config.toml
num_hidden_layers = 12
hidden_size = 320
n_experts = 96
experts_per_token = 3
d_expert = 64
d_shared_expert = 128
hidden_act = "geglu"
moe_layers = [1, 3, 5, 7, 9, 11]
router_score = "softmax"
normalize_top_k = false
routed_scale = 8.52
balance_loss = 0.00849
balance_bias = false
router_bias = true
init_std_router = 0.0256
lr_router = 0.000804
vocab_size = 16384
norm = "rmsnorm"
norm_eps = 1e-06
tie_word_embeddings = false
optimizer = "adamw"
learning_rate = 0.000682
beta1 = 0.9
beta2 = 0.98
max_grad_norm = 1.0
batch_tokens = [65536, 131072]
max_seq_len = 256
train_tokens = 613300000
max_steps = 6355
dataset = "wikipedia_en"
Below are experts of layer 3 (counted from 0) of a mixture-of-experts language model. Rows are named router (the router's row for the expert), gate (a neuron's input weights, with its number), up (a neuron's input weights, with its number), down (a neuron's output weights, with its number) and show model dimensions 240-319. Each number is 128 + 32 x the weight over its row's rms, rounded and kept within 0 to 255. Numbers have three digits each.
After each expert's rows: a language model's description of what the expert responds to. This comes from a sample of Wikipedia text that the model never trained on.

# expert 1
router:136058141121109115169119139146186126175168154106104115193135147121134096184118112113080172103099115073158168125129172128129107115120131144111132158114180154120070101101170149156158110114104128097113161099144151165121086207147139164116129134
gate0:141182149075143062094199074127082117150163156121106145161082112149097081180134167131101108099081130089147103165171158200080131052133154175150179162080070127164093058126127086154161176127099084072125048084212128187098122154118152162150176117
up0:133086112113160103149103095107135110122104148107105089021144175076125155147119133135109109112159090151116160126133190169148124068164128109153113099116107130071105133193108139121064095113133128127118155124092152107129113047152079080087092100
down0:084118127128099125147169153153075113071160090112149102167150102123101126180137148089119150079125156084173173077151106138211146163121125165077151170152118065112139171152149136158144152125132105100181086097099127098122086150085192115100138079
Noun-forming word endings and whole abstract nouns, such as ation, ion, ity, ence, ag in paragraph, story, version.

# expert 3
router:052095094096178092159157138121066131108141054129110110164109059143109085134084142127177180168108136162100122210121109133149147118118120158150091098054075117118136158117097103165123191091168083094161089119139118162130088160130154156112099104
gate0:089143111129135100125095101093143130134101082143130186143099132192114106156128178078144093073101179148141141126165148142041140056092092120177157083156125151140146099136177122090174139088113102144086089103136131220137149187139159135131181161
up0:148127142157120106056129197086193131129147124108125180089175104114153127122136130189119076081173027141208141153140123117169189195108078138134137148130084100138057105094123108093136115129149153162111156085140148124117128087118072139061039130
down0:166117176166140128117091078085146111144054081156156118102094157131126176145137085125133132129116165082143125147161187117114101093120116111103137118091127097043110161086147115114162166112199184108172123213117103145154135116113121085120139121
Second fragments of words after a single capital or short stem, like L+ect(ure), M+ad(ison), L+ubl(in), emb, dec, enc.

# expert 39
router:102115131147098156145110136106178176214165097120102116117113111076088169157125100175097047124079138150184142132124150110136150121135103142140148087128109063113109136151121088104146145133095137103129147158174098139114091175107102159162123112
gate0:115115136140088142135140128122157159101156132102095103105057099153097148213197107114125101122126113100171136124097108120089118057120081151205134149136088099061138076138168187175141173112112146093136126105215111150147123131102104081120100131
up0:113118128117132110157095077135123161153148112115139091077117132181078197148139128137109157046087092084136097201074138157161137133101151118133128158127071125010132127169149191122120153071128143127087173108159112165137155075115097143084053117
down0:050206100133117183123146102060181147108114196110111093090132094063160075121107160149080156138187170107167153114098164137133126180160089025125146150143083164115135167171116092149130116102114162161118133150123156141104089053133134094120145073
Nouns and modifiers right after his, her, their, its or 's, such as work, album, own, first, favourite, stablemates.

# expert 34
router:154129167110088114101152185101121106191082098089136173139153139087066103127189128162072110110132174149094129127130139136092115044148177163135175110125142159159129091134121151129083091115069066188135098107133087137140123182124115157106113102
gate0:131140133081108116159117139109107117113149142109147191149152129111119041109150113129137132106130110091108158089161158160110126143080111122201102123169140159118146142205144092163152078134112118115109165127166118154201122161121136105075099085
up0:152158161135133140155040186089116126179092067128128111068146146106137175123149126133181129127161142129141120123094115160119112105100143120112098134149127203165128100128049117148113142109082127166142160095171097066120166145149105127079066058
down0:144147123095159141134117155118117099135098108105162071127146145135055093086146110120156081053129171125072106069114136076137169107135138110143101172142093125160121132138098107115129150136155132153074081146098043114188167166123122128077092129
Nouns after an article or number, mostly time spans such as years, season, week, century, plus general nouns like role, area.

# expert 56
router:116115101079117145140092087074106141161124136120129150164135167162096129174116166171108129110151159113113138165164129125141103129124177190123149173114171082126129085143137171077119162130118111173113117196145121083185107170115124118136107102
gate0:114136114126121083113131153140156112144164096150113131184131161173128102118191162186078046090109204145197114147112143178084119108120105172200213122133120107131127117220174120138120098140079138136175110170139091143162101198127113110110138118
up0:114132143132131172165138182114138098139176127145129099065049164100155143154100058172087183131151081142086165173150148141114090175122079126146105166131108070094093151106158118095150155107118130127103076112142110124128152101103095096124157105
down0:148095128103145160170138121086176150152097152167111100144129077080114137129092154132068131123107096143072141096066162123175127135142082132043116164088162105117177140103095135173131125123047083113168106163099160144100151126083089130153117079
Adverbs, quantifiers and passive participles after is or was, such as exactly, following, more, used, given, now.

# expert 62
router:101131079160173149076099147115122107139167208096132130139135152090115167177143182104154133164148098078104110096102136055121122147146109129083067168135113068155181184123114107195092166130177157129134158126185069108056137109173108128133139145
gate0:148138125154085073076154135128125112156139175119076139131113134183078082168126128197146107088123171121102142103093154150147091070129095112201132122082125159140106079066106147102135116103089101160144113141164119153169073101105073097125141073
up0:137160129140166106075148127182088147148125073143102136109073102105142125088083113085182113112139140148127124177171110141163185206117147070088093102148102193135095104155094164079156103093120138117193148123134124152144186079166095121089111127
down0:119147124088150132073143142077144159141090135127182154168163193147166161143123180129135144153125130146191138091070151120139137141082108148107094140087101126159129160128094182110199155136126140073159126122060108115086121050065157124066183136
Names, country codes and labels in sports and chart tables, such as GK, GER, NOR, Billboard, number one, plus surname endings.

# expert 42
router:121132084093153061135188093144102144118167121115142152114164108139132077054050121107149186176152116079129115169146145128141176121136142051122074115124084169091140093159063121133110145130147151133180155078133172138177114092176124159131096149
gate0:176166139086198111139130106127111107107137147094089173131122109142125090115115076154084061101094135156109110130127135108120134071129075144179150121120074131116127120147099128097135134150169053099135141141144081198190123127165131113112088063
up0:135107079065152109133060079092131121153118134152101147062111153155147084096142104106128191144153122085113112208113183127165170129072119075118069135138147144131042068149092123080098108135103074130119129122099064178134085195144096137112124105
down0:128128128091128124095191152068154151135114114127125126093118069134111167081168077107148124125079105111104111128100149069149105164069162136174089141095078159209156087101199165163113174081116142127130140138077140097103087115085061217129101076
Single digits in coordinates and table numbers, plus short word-internal fragments of foreign names and Japanese text.

# expert 31
router:143178066155121180101071111141101120123130117105153168117189114101136124166144148107147122091133194132134096138142148180148162181151173103062136168074091129142138191076114192130158119074146132143087113137098142174128129140124100116173139135
gate0:163150060139177169157098130095135153149170124132081141123153116119127073182144205155142182116040201152124074118091095129124108089093167125096118148105090124151097111142057173123136123169101125113132079144146172110160121102167119129148138105
up0:118093127112170139197055091087098127095170112145152138093199170162109118164143146157145121161157139130168181178128138147076148130098095085065091103141141092118166146125122114152089134098079124118117083111109141156158126130178053097118132133
down0:114105140128097044092126119188110097141098151152102107113107162099099059120154079182122067123146145099170188128144176131075116120062097097151139120126172219137127155102121069118142131147170152163081089090108145131143102143086128149075153136
Line breaks and labels in sports medal tables and infoboxes, such as Silver, men's, Olympic, (age, Position:, Played for:.

# expert 51
router:178143108139119150171120139123152179135126094117177156138097086112177165115117092083206068071088128107163075136114134123091145183110157080097095150148185123109132112197142143143161142141173134105087093166144085130064154163120156086098110118
gate0:073156227118118074154104051147148119114169141109109227144101096175111096116167132136093110071107113133092135107154138121102103127174138135153143144156085111154159106073128162075139133130099130089113097155125089178204131087121100118154158127
up0:084154179122129107096088084149085115153132078126081140123099141100166139109191166179177133035183102148123099186113134158155148133163121108074113119140104134100148138095151173145116165099119187145161115124187167136141094143163158135134060105
down0:159170138145121138100101087155168123101093126101089102142152131190101123089122141103080121111102120175126121123175098178131147091106112132109133076137193126209148090156213101137093096152146079117135113144089148127143178134119160154156139125
Line breaks, dashes and field labels in taxonomy infoboxes (Kingdom:, Species:, Binomial name), plus authority years like 1758 and ISBN digits.

# expert 53
router:118137139133155114135141116099112130136200117120121140112116086138189124086188125133170083118147127144105104111098111121112149114169149120161203127131145200151107105212072183146098090147108136142108139105148130176117147123115120103063139118
gate0:113144172145121061125093125099100101115164187135129163136114075109094064129128132205152046105158127148146170154119157132160085108135093155118162076137142135111133141108189128118140168172108098135162122159195115226138111118166173115098141142
up0:138063127113124124105189115092128127164178123154119075099075139125115168131067061168099130109144110091191156243110113139067112162145123168128098140154124133133124133118163153164124161111121131143082103140121073119157128168150103189111072116
down0:137165154095125174049139157067161121095123073115092156152149106112104132139191158167106115167117090152086087182137112091126133133158097132117121152136110105152111078157111107082087106112171114124133144200075115089071109060098133140124112153
Location labels, degree and minute symbols, °E/°W, UTC+, elevation and NRHP dates in place infoboxes and coordinate lines.

# expert 44
router:084192073109163138110142128154066131088153153146076170116112110113155084110133151177135154135159115100111144115076130142124188140084078107144123112087156112111132159084064078178115134083169150046210146142181094114128110145142171119102133138
gate0:110149095093087092112181150171202090170142141086108148092156150152058066123144118141150121088099112102087174111130144118105133104156157138223130127167107143150147083071117091108132135042099140109109085171160097132147126127185135133097097106
up0:054096163049174103144136130139163103110127111130106104064147122137088173125138100137174154120117181108131100207172182106111142152142088089074102092102136117091146092178082185137116160119169105147088071131095094094058155137133106097097122143
down0:179168075147153148139101177139155119131107103178181137122115139099163091203130123113189114208155138104105107173109094139121127171118132160089149119094160079109117164112160122127174179085140115137154155083101086104146044114122075044093137106
Middle pieces of proper names, mostly personal and place names in lists and tables, such as Ros-m-alen, John, Ron, Lind-st-rom.

# expert 45
router:083167067085153087152141101146135176097163128090079120103098090114129083103124124101131128146167170126141178173085138152177123148181154083136075131124115186099143147163113132164126097152135109111176195106102152115196070163167135130118107130
gate0:074123097115080133164161136106145117162196120115112120114178098157110095140124114074155117131086176133112120105146166185092106112078095150168139127150101100142077082184167104098138183119111097101135088126100133206182066165099113134101112138
up0:136156053106099119123142105146129128156091117089069062108118124064124166132081132142089117118143113083152120214123182070075121163151121169063107093146159137075102128121129141102113122155112119119137094076150146136120075102162170098123157118
down0:150129079111144109175133135137115109069119054145114133113176171082134108119138170148145141154093136119132104158129131148102131061103191111150117114072101097096114178139110140114143147085162113109106115191105090125133116152156185188150110126
Word pieces inside ordinary and foreign words, like dra+ch+ma, c+ust+ody, fre+ight, and minutes or seconds in coordinates.

# expert 0
router:128144140158138164168096149115157095149147126152138126091114141129123163159169123139122117090131161150149158111158115089150075114091166092171207126125118143103161119181098128091131094193113114162133148156128125120137147211134091145140096108
gate0:145115094101088076133108095136166121122162144088112129149176167177136141114143101158087049073104130093141142130158157128109155168167147179162131069092121147164101122152174137152116073113129121092113118186171107183162108140127093077080157136
up0:151110140142143145136071189124094141132116125107079077087096099128139159202107128080159155098136126100130117197087155099139172164142076108101068165129129084099179106094115136139090160071123167113151126073184103110072133067174122137093077171
down0:084085198115072129072182111105119152186055062141100099147120122121159103150121113134164131101176119090138145184133145104109122096095074158182151138117147108110095106109097208135146101089123123135153085120126149153194170140141126131106150126
Line breaks that begin a new paragraph, mostly right after section headings like === Stars === or after a closing sentence.

# expert 32
router:089117108103132100064129155121100129150147095115115104096103140095186180107116080146147046118128071097096087145083122172109120166156102106144112097157126096209129138139086097118110083171134100089084118137080095081107147086157191089082087186
gate0:112164190164118119168088107133162131164159147068152154128113180088064070120115114093128086053134165168155084168169134102095110065132081153166180099126112056167135154151141150179179113178131029116110050155155088192184103136151092100146167092
up0:111108150088067094072071142084204124165086085126122050068075124074114168097090086097123142151121081151150118152072163109061124079152141145078152128099072129125094097137071137098093140091138137133154125111148140129124136110096127098087092090
down0:142110143146141092121108108098072108137160085090100130109128105154103149137124136168177166163113132116147144140095114088104095137130063097107129117133151134118105133108148089123064103106083147079153129102169131126116074127130154126153135210
Pipe separators closing table cells and the semicolons or colons after scores and list items, such as 1–0;, —; or shipwrecks:.

# expert 38
router:097101149164113141114110129123119100134079105141105144067147115084094088097041082116153142103130145089184165119112092121116138080133096166087087168103111138174087143057068037116130141183100101078125136112141130119121068140091151167106150127
gate0:149070111123144156098183112144157142162135101114107183126124113138109109182153154142104099129086173126163058125150108168124183115116107157176216117098121070142197124114169130116182104087125145129184114095121105152112153110126068102150152155
up0:068108080121134150088150110133089151144161092139045058048151146098112106150101165186124136100170119081126082167101133122112107094137059127095119155148087135098119116115118124137154180098052159124142109109143076144094120079135112072112110081
down0:089135177116161096110114134110131129124183136186166138130163130095085192199155159167104117110102120082135151078157162123073111124083092141145134159070137137110156084081185082139121152088129104099176123133091116156112097068095127103119121125
Kinship and life-event words in biographies, after his or her, such as married, daughter, wife, parents, death.

# expert 20
router:104162082112162144100156080111123087112189116130149138102144162148098150169140064162123119124120125117149116121152126127122092146160146139203159087153086178183115148144102137158136114107150107101084127155061142120090141158096106111080184107
gate0:146136162079121128163157071130129101128156096130136172121157145185032138162139137155116089082071144124153127113140139145121119107104126167144141135069080154228147114091191200114190199157155116058099083116136088173152108128141124118115116119
up0:094127094127097159113120100145116188122106165123145134090153132138161147163108156109139129130202153107160112175099160178083126120146125127135113154190152179066073131137063169143108090112158149123170122170171103162159138078110049123107080133
down0:126162181165167056110103096067165104148158130122139130131115086173153131134133108169106130075117140097152121149070140134122123120046124151123163083151109162132115083108144130103166126069109097153157088141083132122120107170066132181148113107
Closing = of article titles, pipe separators and section headings like ==History==, plus opening description words like Village in or based.

# expert 43
router:113128102170142183107111156054129097102135149131158128119145150118111161102164152157147099147112102154034202082099100138093118115162104130162147116149146081157109175119152147136079136210054113125156148144132078141107120094119120051084106150
gate0:158166115110110093100188080082064059071131122143133159141140137151131099155184177187102123117092113074164139144126119115042153156097110131162129106112110084112146149142191127096115143099097114164161095179114100142175065150159159104133105173
up0:151151132059094119098141132103078137185093155177084093140178135087127117180113183209155124125108093098120201132106092106090117122146076131066075158101143154068123129115155141101095125116103162185137089084196131153096091129112162096103056127
down0:092121152087149119154185095116097160126093129085157104140174103122106154097167178111154119150088109119161129149114177155094113053089142118146138150046114056131175130130081147147087174079124148156160168164149105163156107047111119173066097151
Prepositions and word-initial pieces in battle and history narratives, such as in, with, across, among, d in drifted, dawn, dense.

# expert 10
router:127138103122103202058043141139115120100141084133155141161096127099193174206160159111110158130172198108111113096113076095108175161160159106070131181141143105147185168127138137092163171166165087110103099175100158153128102107106111084170141142
gate0:132113125130123099088114111160163103136152090161143200148121074178125069184168151111143090103100181146162098111107141156095188110108098088116104137105136154111114101098082205143193122129106118072128130115159075198184074138150155067078144125
up0:150165151167171080154115152060104182149084105159126132086137159155105189133116114134130113092181056106092121153117182160116162129122130139151095100136153147105114081170137064140060129133152144162067131072178154133152133112143114159153114149
down0:171171108141147057138105118106119119117166120127123147154165153123146104148146128118144096119175166088155139166104115094154101176160124113105131090051140089154167130163018127141152165150114042134100069161125095160115164111120056042142130112
Table pipes and cell-opening words in sports results and medal tables, such as World Championships |, Olympic, Men's, Silver.

# expert 33
router:096156140081162082148135097162122107113167113150156115134087089049165075070091087177092189135067123128165099126139111135099113149200146115145148150089148193131121139119100138158141101087086156137146139148141190156138107119108103119138099069
gate0:077094097112154091157102120118149129131166111154129115124131133204171058147155052098145122056093175146154123177148118128112169117134086102168101072082171147089135104140152152155108114164105064079146109135111125199165152141130143145126156118
up0:134128093112084061105056112143141138090116134138103121119063151167133069160157150124121112138174108109152103088113111144133094167131148092078096109138115128083092121159116118093157083149110163117121082111069117126082105118077108079118143076
down0:176136191200194124125086119105149143149197129143066095078110150160079160165141155124105127078102105121087148118112172149127187127137133078116184114098134110104146109146110122145144124138108121123142104104120093113107089111117165123113146103
Word-internal pieces like ed, er, amp, chiefly after an initial capital A (A+ed+es, A+mb+ivalence), plus of, same, further.

# expert 19
router:141130143164098117103100100153148145146151075069146132171098161143141112143178172159160155131113133151097112135092099143129147113145167105095180112164200089090129203154160155128173148118144086126159088102099170109154110091082150058134139155
gate8:163195113144118100075054151137101111085134137154096153115155142111092096205107161111108138072119111131104181115178157139088137170131195162135131112143091140109152153130099136181192152178101085070181086182086147116101122101104153088165151135
up8:116089143147141164198149045144184150152128094163140120042158113115149135090079072150141133080172094111114110132111129142150096089116114135171105152115086170145137086088145130103099111099189129117103095144115109132154150075128074152126103081
down8:120173146114089129133075176081097116149108139174132126141078120164120190042124109086126108139127118135105124172143146181154129185125114182148098135104090084144126087125167141125128121165147111148156106145134095088150105140078103090085117125
List-item dashes, common function words like of, and, a, and inner word endings in foreign names or words, like electrified, Llandudwen.

# expert 24
router:128150140112093136112114182101150103110077120068100147018146139122121178177137124146147133099138093122140146100129077140145147071083099182170094128110091100149143117054133049150077161138125073151085086080149050106126090149134132129120146164
gate0:076135103100184096125139124083129175142203189078119165156162124166102111136134113120140114110126168115092115178163218135136141172141082156117170162109113047146172139193151131162129144085156138136076132163122176218141083132156086097192080126
up0:113114125084134144161085154107121090156081115101080104096133132106113158152185163128135117043099093091140145192140117112113101100054127164153119151142102105121114104191132082165103144083114086166093114119159110173100059110106113129093088121
down0:137093056175129124079133122199104082136176118085128100064141151142117181150126152186165166159090120082146161169157112163106140086110083164126102149159131105071116100102136129175095085093131151084147116166162138197159142140097125180095134126
Past-tense career verbs after he, she or a surname in biographies, such as served, wrote, named, released, appointed.

# expert 23
router:132111079093152109100169095156131125088097154098133090085148129170078151079093172133132122203142133110129112133105161187087120093127161122112142114174154121134137135077130102098109100156140117191138098163122109112165137095092145197114089157
gate8:209139137076125138148083107146150144103132083116146113111130096127155115118164108036139141107112090165119138098151127141104127142176169165127161111163062155024125135156119177210183129132109073095191062132093117141085130049151111135142100150
up8:144099116103084070126154141132174109097126097090166108088083175161127168101138154081126129141127077093111152115081122132155115152139123150097136158104086122093105180149104155219115095095133117176109129102116120087159151147156115102068139174
down8:143170140139119131099060148139185145159173132090139093103115077076155127176136110180119133083112185141181151113116113145141156154162147166138146189145089136113136147091093155200127071107174141140131129119097205100091147104093145068102111087
Census race and age figures such as Asian, African, 30.0% under; also quantifiers like several, many, various, some.

# expert 47
router:119113132181110123079161098126101168095162168163127069133134188106141153137120158128101133152165202111097116120138151125100142164148142149090133097210103086083096135112147129123195079142136100164181094159067125098116086095117075165126133128
gate0:095112142093122119125154087140129100102173144160116147169101148138110137175153174151112113087104149107163090069196160115098178127102109141156142094122078172117110125163168122107172096070132139180159130104197151144149082162107119052173141094
up0:136143114128143140133147205148096124184081103142058128091140103126079112091150133184196099108150058154117180166062148108155125132147099093092142153150130108132128182118126207155065146152124140149092123107160103134146142122135148147099107121
down0:111139170149167130161072093140140083110057156128207119160072122172096134098116134115148121097118160150093140101118130173074144095101072102215147154107159113173138110158081120168132071175104142054128128130080107130154143058098145150136090142
Pipe separators and numbers in table rows, mostly league standings and election results, plus Party, Votes, H;, A; entries.

# expert 21
router:117095185122076094182099106147136160171171129146135093125082152100164169125097106150136105095123127055133091099119130101164108108103140078156143096168079155124103085139162095139142127134144097106125077185138148116082129087072105046141139103
gate0:132120130146075093130154149099127156090143112098125148126160146123150087129136150110065100093103115109138151113117195120148165104107166104199143104104141191110143086123164145196141065147068118170104116163173124164170149145177141096086163142
up0:169133084133150126145078123052147244098154146135144174167057122122115148099151110150145107111115055087184136199129158152113105181092105145126190126145153113092086100171148154149096120100108128157132147110125164130134164142168085122139075173
down0:089096107096137126139162123111178116124105055094079100136127125091124091142198059148171111159097132103093155143148102065108098100072079109129133156146212127123083094117107107169087082148209131151152135112159123093130163156179157138155092164
Subject pronouns he, she, they and nouns after a or another, plus closing single quotes after song or work titles.

# expert 29
router:130111115132097107142166165123176143186151168139078158193156141165080138130135146150098141093107147154113102105070101126133129145094135137099133125117114144086138107157163122178170141094150119160116094172173089129195158191126113141149152197
gate0:169111154102107110067101112149129126104146176095094176212143157142051149177154124155104146084089155179139103104131118150132128040097135111142151136085119180185120062173146180118136157120112118180186130156147093113191104146126109084076111130
up0:117123087141103167169085192132140147140157067128038082128142113108147140124178141118098162092166084155151119145110136104137122165060146173119118130123122143079123070132084172124127120063086105158065060128143136131161114134149083155108095143
down0:049189088139126144141113168139103163144121176058145142071180118112149190161156131099121083127107130170090139127088112096155119148108118073114120088107097201066144119117124117110092141178086191117130090089132098095110125140099178120128106089
Tokens inside LaTeX formulas after $, \, }, _ such as Greek letters, operators, left/angle, and word pieces like ular.

# expert 6
router:135120110164173121128179120122163129111175122147172137077085128157174177138127085166175116136126164121135129130149103071153192156126159135120166115153129167133138143197109125108130145112108156103087113131104107159116169145104112094091130113
gate0:080099121100099116074142139098155077106142123113120159123113148171083083134152136104128105143076163077122145101172168110113131091168110221171086151123074152130083085124196138117181120135118168139155087152146153162197093124101072081123143162
up0:177124129126136141116089134149141173130179087126063166083097146121174129061074158119132148103158158134107156163105129164058144135120147172077081158107118158043097030137140121110123118117160193096119165093178131122175092149097020116086125162
down0:105170132138084078090101131085091183156175122164060107124142074144117137121105162146113205084110133130153106110100174129068158137136146156101104139151166152133175124135125141106139105056110118146157174146120108128070093138080080134156137118
Line breaks after article titles and short descriptions, plus infobox field values such as United Kingdom, Geocentric, species names.

# expert 13
router:100082178126154147106105118130161134117069131082141075098137163135098107166118153116036123154126147114155159128124152150125100095110134154146177120116107050111116101127195087101129111153103116116135118098144131116129155100130153179135110121
gate0:158121091145138156124138171132169122164093117130118167166080109077092096221171117115092086148107119134147107081165161112110115105091105134151159123152087165109079095191137147127129159098149112179178129160149163120158137103115116139159126109
up0:111168113078134116095130154086126175158107162175110127159149142169104162165122103148132135117142125136139158206086121146167098124113142130160137142155126107035131139198088176130072126130117164144135109142136133141148136160151052120084131150
down0:108169103086097117131138110086151142085124105179157116149056110119139130108175092148101111110148161073118137132122119100082127178101169096089137099203117131149140091087152086214131184136178136147195101147100160140114106144090100097124101139
Word pieces and words in texts on politics, protest and human rights, such as against, protect, arrested, social, criticize, demanding.

# expert 28
router:138090102141078191144113163151186109096108083130118104156135139121128118139165136144130126092180148138104113134088096104086096106151140129107138134120174109060153173144130080137125092100088167044183168118138125148143090164098134150171129156
gate8:157094138105096108160145193107130168148111121124124149184133175106060148190113098163139155137135163101132173114128157143175127104151178140134141140109097165105148145177150157200144128085082103195209153155124159117103123132073111064190160089
up8:137095112082080142158169056097169178117099080163080180122157130141147197138088119200152156073162106065110129146150105187107109120124150107111144160113102143106176073126109069183118112151217151098091119103121179138145121048119079108120169104
down8:112070092106107133160116110106095170167136110134114109137101156134127113139123145087109104159138150135127124095120153105170156157143117062150150104149130159083097170105117074144109117122158103098136138177186145135117156120123069112120078103
Consonant and root pieces mid-word after prefixes like de, inter, re, often in French or technical text, such as de-ject-ed, alde-h-ydes.

# expert 14
router:117182105127149107117130087171109199160159209121117094171049188111074125159114180191120173167104139059168171116122092128177107128125108153127146102090072145168122117052086076157133174136131107183182147085101086141116116138159096128114104126
gate0:096143066084169135119114049164134080154124148139159179184135056210070122085078145114120128163131126133184097111100097138094165113115115116139122156161076100108080106093148100108154073127065120144135162171145101180166132152163131119101080163
up0:127080116116075131103047136145111081160104170116117123137118125155074132064073172118141144099116128108154119162101137147095103173183094139129066166169115111129064142119095123097120103136066169155167117140183121110104153139088093113124088126
down0:084119114124117155117106173078143129114124121052096109122070191072145107119179182141182101087112153110129119128158112133052105137150136127109086118129107124124161094121179139185178106108136115083193117153206147118102088120093158110127171120
Line breaks, scores and stat headers in sports and election tables, such as NBA, GF, Attendance, plus word pieces after R like Rank.

# expert 2
router:088083118141101168172102170115184175139138135168149153130103089084145071161120126161082113097171175159115115144113160129114093150167167132210159145140155121125135146157102162075115088123108097116138125152071125096107089219127076141127136135
gate0:114174178134118096136149099181141119167131145131115164132111135171140086122229130127168102132094166131124088105171133138104153057137100108182150087158100156142127126131151149128164158070115068106171136125158077132187099095141181142197153123
up0:134108124138123121120107149112144126132092148115111113075123188062096151116146137133162123142112110113130174161135138143089156127100127151118126080124139209063151065183083170110108182085134183145142125183149085137157165094170106140072080137
down0:123114177175133108121130134144173125124104092131135133144117159145117109077066137090159140111093144141111156123115163168100166073160088131116153142069141170215116157087167135162108159091130174136086148122133113108136165151138082127111124195
Common nouns right after the or a, often heading an of-phrase, such as part of, result of, the line, the group.

# expert 9
router:050216102135164149109150099158000107116144123146106127156088106134105108116094146131145168182118107074088073061109130116140124162127112139165097129069128137157132182114098127154142171154171130122144158163113134102086106123108184185111122110
gate0:084193120104168113159138065131130111147148126140110143180096172135072098149134138104116115159083192114186152142148183108144128108091114145180149063099119111118150115110164140135162103160144113137097143139142084114147150081089148163109147133
up0:125103146148134085134110136128115160156055144085107095105120106099153135098086098136152121050145089163136072179114127121042111198094095082086134131100079140085157114142127139124112139087126128133122141091126099146105133071185088076112095115
down0:107154128144089128111100181155119077189142211056135125143149139171112137175097100108093094100169149160176132127158159120162123190095111134127131085116090128165130054133096105148170087114128117092132128179099122117069131113180164087133154080
Score parts and numbers in sports results and tables, like 3-2, W 34–27, 6–4, and days in dates and coordinates.

# expert 61
router:094144217148129149140164152163195169138099117096107110047123100100092183154171133102099127145145049144124171143114124140092153105115117180086161142174115081097092153127179142069144131087125163167122159126183096153068094054090170096075062096
gate0:108184136125068176170128076126150108135112133095104124142129154122097066137102085155102125137098219122173105122135149158104172078141137150196211161137082118117116146071145190139151137112058104137100094169169120201185147094131139118128109141
up0:131157096130055142134151145175190136138154067085150152081105141148139173131146064143138082126151135084151105157129146109123082150121098161076162151152132141041075158191084159087131122149126165203156131136189157146149158104097116087114106117
down0:097182121187094154139118192092116168107134118118124058179173157102092163128145133143095159086157157161161137188123136173133129107156126146104133126069074164165136190117139121136094165185114175146095100133194134146177109143144095145047110124
Word endings and nouns about states, military forces and technology, such as underway, United States, Force, Navy, computer, Skytrain.

# expert 41
router:122087150164108152176144156177142099118142109121095177114120094165159152071153149141131119146156100129111071164110135142119142123163130134153181145104119122094156172120183113124106108163107132069192138113187116176173067123142167141168088104
gate0:145126101107109050150178064097193105057130086085081148127174117165073128094125174137111089049134137127160085138184124152122136159115148156115158194120087158125188122111166172128127174177170098112152060100113067182179124134175098120122128065
up0:092147092130101178177146114129108143149092151148074139147061124119163149129147178115105090111141121133136180226105158148121157187158117111081121097146105104132163131125132117118074156087110119180095152081130100120146128136183075132108106177
down0:089131153097137149143138121133058147173143099149176187111110117084124153127150156130103090113147116133132148131137142144105089077095148121174181099197128162108193064143154163166109124096115209168110127127121131145080118145138106087120170082
Inner syllables of longer words, often technical or medical, such as lon in monoclonal, rom in nedocromil, Par in Parl.

# expert 48
router:099092151107156113180093096102101142099127057153140120063074132121133140100133085106191034098154165185112112096114165175153162107114151117128160098092069129177131129193106179072140097093200081075086179079092097180102180101120110092101126094
gate0:122122110106077055100092093152144114143129144118123169169138081142139090164134135088140139116104161111087134111138160167129134091178108146123165194144055122116072122179121196119115105174132074165147059147148096162130095121120150097116103155
up0:106131146067104080108044101168082119162142125104092108110130139151096121097104156097130107127176133092123090182141127151147072145150188169070115158126112136127137124109103190152122123074124129147143089079101136157068180118112099118068053136
down0:151147149088114134101207110123114142131134127097127113125070152057104103100121169178143148096105087118105153140157134105132116125145158072197115173069133132122071140069139141139152118075079166169128167090079090125153088090118139127110146134
Infobox and list field labels with colons like Born:, Country:, Fate:, Running time:, plus heading equals signs and list dashes.

# expert 26
router:104092162057132102140098099096134065096097118117099174123146138181124129104088190106115142107134098083142146126090135140121057077098084070128111172099101183082160116103138085167061124113114168101152145132141057118192129140169124151154078106
gate0:134099150130157110084123097108162122141069107078084149107147123154132116108174140138115159104133102170175095129137119104074183123132170150182134181160094145180138119131145133091119081179129112071070111130171114156218103146114160165156116141
up0:098129142107083184174145160153124159190117095129067098104125150156145129109116135091102146116084124110084162198088116110106153136077069136112091110169086143100144084186114165176077106146115135155160134080136138160127174108166100160142042075
down0:103134093058150179130179062104147102138101173130153122127109097144021125129106115145095198164102131155164126171089156195141153140146149118134171118173112172099141189130132161139113123186082097130130127116137141113153151088116142081080130081
Short letter fragments inside words, often after a split-off first letter or in LaTeX, Hebrew or Greek text, such as th-o, cl-on-es.

# expert 36
router:097119168184099182104099119100170154154096123088110161089122153122085190190135087106135047137129213096077101116107095152109145053159169166154128100101145098118120107101138162144102127103081054169148084184177105114148091165166116101112096116
gate8:148085127128116101183091162123146107089141108179118141119123169123156101082087153098142135086163139155119127123122144134072117162140142192142124171161121175096113128121165144089123121151179151111186071144134129123132114146117109133094212128
up8:131146122116195122152115094145131112172118112113152090153163141170182130115102175111134194155077051159093146204092124147165086112113116069130125115131119098169088096175143148167053100195174170146107140108145155149153155113143149155121080133
down8:141127098174166128140140103134176168129142101082100162144134199158155148107117159122165135144121130116127088138133090081133119093112100067153088152185166180124125109121155148150171117109120171122178128167156110086124069118125175133160139124
Commas, often fused to a word ending, closing introductory clauses or list items, e.g. After going undrafted in the draft, Williams.